From a checkpoint of a small mixture-of-experts model trained on Wikipedia: width 128, 32 SwiGLU neurons an expert.
Below are experts of layer 4 (counted from 0) of a mixture-of-experts language model. Rows are named router (the router's row for the expert), down (a neuron's output weights, with its number) and show model dimensions 0-127. Each number is 128 + 32 x the weight over its row's rms, rounded and kept within 0 to 255. Numbers have three digits each.
After each expert's rows: "comes before" lists some tokens at least twice as common just after its tokens as in all text; "raises" lists some tokens whose logits its average output raises strongly, later layers aside. This comes from a sample of Wikipedia text that the model never trained on. Tokens count by the router's weight.

# expert 49
router:113123118129180155229164107120128142099151180136089135116165151170087134160128125129205163140152119117097113166191103211067102098093095156110094099128060134172122179149158141138117099148156129143130156107141147145103178073133173187160154126109128123117113160137106103124157121163160082126096162082131140126141169128154111105065103108124129074133187189125108054155130097133102160133156
down0:134084152147121125080136178132123127102150138152169134175139098146086090150126158148153176102170154178133107153144103104152170140080101101128104144140117114128131146119128070131121183100063177162110083089090102154158099080090135068125113136105066148094134121164144076168127121145121074082120184096097059147149104136147106120155111180049048175130120144101145154133134104100203082143090
comes before: " the", " a", ":", " by", " to", " his"
raises: " the", "s", " a", " (", " A", " An"

# expert 69
router:145134124110155137128123114125122098113087125138147184145108131153123077096107104043171148093196138068084152126159130188094112116104109156170112189150143132116122155186156153091111071174125210134124080162171148159102163121115141172179158134121142146071108164152141136115142078126204121162180171095114113174141173124100114165070094119113120133137167194156130135128188111149167115114146
down0:127140146144090104083130158159065095052114101144138108142091131187158168105173160106099148146104129121157168189127143086159087158176130124168170116093164171124140083156117169116121072145061159097095110150074112151103164118203079154138134111113097164065088111179137129106176120096120131143116130126126093150096146098062147148146135159151126166163036158111165173099140144096141134145129
comes before: "\n\n", "|", " The", "=", "The", " He"
raises: "=", "-", "\"", " and", " the", "."

# expert 71
router:119161076132134146093173143083107133127124144150130146107114110113104123135152172134149115070185138118080097139180190185073134087095119186119105123108178057160125102120066166121064144139166153129097115106153156156144153113089156133166184159166122084104108129183141120184152087134218120103157139118139098124153151146161143119113092086158125149081149203145138103138167120132120166075189
down0:099140116134153139104076149191115148071116136125107133123110188118118095084151115139093148164105163150092205071127069132155086169183101130128111113163088171111157188093129077133162130119088108082191163170167100120142171174111132121152095174100052094107104150089131172136139117096164121111119099112092121138108135136103153103224170166097135121154096079145175134117141156138178135145106
comes before: " of", "s", "'", " was", " in", " is"
raises: " of", ",", " and", " in", "s", "."

# expert 47
router:136193111116180154198162121143085169138127179172137119147150134108080132125125151092138109137177143046099145154173118175123090051089107177104122127140144095158093154115108092156059140108157155086095104155144165134104186145090144156143132145191129116108067119157156116124163110122192110146156117112134085130095118133168135121121107056126142140051189124134086115169155125191102130105136
down0:088092131092139148155140120140113078077118066136112176105122133118156142039130175125064152122100172189136052093116104163127103109135146119084083071141179127090131163101143155136153169103128112117134134110150124175129152078122084112119094089094077061129140139116096135179151121110088099078128166111107172087110072110077152158115161123133135173118118080089169160182165101098104110104085
comes before: " of", "s", ".", ",", " was", " in"
raises: " of", ",", " from", ".", " in", " ("

# expert 20
router:179122072096147195133145142121098144091050162128147149141173128069096121156100118128184151171196131123090122157132127157169132173152097179161082129129142112160089192132121155133095167182170170093127118152138108108088190076111096196180165176124136101090067154151130106133150145190113124118110154115128130135141159151162135094119152102134097079085177155139104121148157140111068139106157
down0:152107097139167158122103085110138134097205110074087097111130165133117133075091134075095149156165109184179106161161144141080116153099110191139105105181106161180125095142152147133152119108164091093122112117148098147135193218117131161154113115137106122113073196083141158139174114067129113121122150088101131131140152136073157139141154121062123132115108113155152098085082061148167159075101
comes before: "ed", "s", "ing", "d", " to", " of"
raises: "ed", "ing", ".", "s", " in", "ers"

# expert 79
router:195177130143146143201140147169128177129108161177156194119122135112094121120078111132138140121148124075051123160147162145106146164094107141098111138197132148169078159105098109118064128127156182089164092088123099169108145140080135080139154101105118082094065168122149098113186122140170119131171179149150134149098158113132126105168095105162142126070132150154106122157154155123103123057198
down0:099131157110137145135058145125119051126152092165117156139088094146176132116166081098124137143068221135110136103131175163114081167112097087080122137132131169130123101158146163102159181136092110138142096098104128147104120170136089112159147106068132025144108141132110168110104104158136120103129175178085114190109116144114132085113182125158132191099089135166123176160066125117155124184142
comes before: "s", ".", " of", ",", " in", " and"
raises: ",", ".", " and", " (", " in", " of"

# expert 25
router:147164103130199172097171134103120186118139150144148137133175106092123105192122072149132151109140124084125162142117123165163112126143141188115099178129096141114103137149131106021128084199139124083166155093153144088117152131114177122126170135101137124136078145112144109133131079194141164102095171093144177133179108092179139181141096155123151151064172145154143078188153098169145162113115
down1:153121151122126106131114133096143130071142138071088172111101182033108181161150101093135162148156085162096140129174147120106090148123128095141144103160142100131151131116128117087155078127085127206158129105169095077142163135147125092163142117045177149136160131111119087120111088117091116116118127110157162170162085109128128142132167073090182116104144104074200057174076158127130154080148
comes before: " |", ".", "–", ",", "0", "%"
raises: "0", "5", "6", "7", "8", "4"

# expert 60
router:144156108169218145089180115117138164129134143123113174190133144107151114147082146099139168150140131079122191132150164156157120168129151171107111123143073167115088116151117100087122092165177116117141136112115184052101159137134118172158156141162140090135089122137085118123112090169179148070125130118134150121178097093109160165148077140129126135105178161124116077168188062173183193092146
down0:123174117144141131095122109180106076094121151083052111179148134161156091094158157113150141200105106115157160071088129120128193139129075052145155112194125113142129170168132086121169167139101116166135125112107140111131127136140094160170099146151153071171090023132123178152153138110125071074105146178146093081100127113097126114125138071155135090127114082137133116131095121144179095134117
comes before: " |", ".", "–", ",", ";", ":"
raises: "ens", "ened", "ement", "×"

# expert 26
router:138125111128171124125094144127119137079090161146139148102134121118154047150122081037128202133181135058097182124172144140106123125096126132095096155128116093192102141177107153083062110122144175151147091164205156154105184107156153183135139139113129147077118117156130152166128076152204110168157154113115110171128196113123123105071131121164115123102137162124098154130146082151150130141161
down0:144168118110123076113118119110130136066163125129147179169065097170124098135094075128088137160125164187114131123112124133127151115121144121157176157058190083212141115144206146139098153159127165137127166143142126155126091111128109094129126096124169092086107111077146172114137118111069095202119108177059100045127122127086165121108144161078093147116144122121134143156091159073104129117078
comes before: "\n\n", " The", " He", " In", " he", " It"
raises: " He", "|", " In", "=", " |", ")"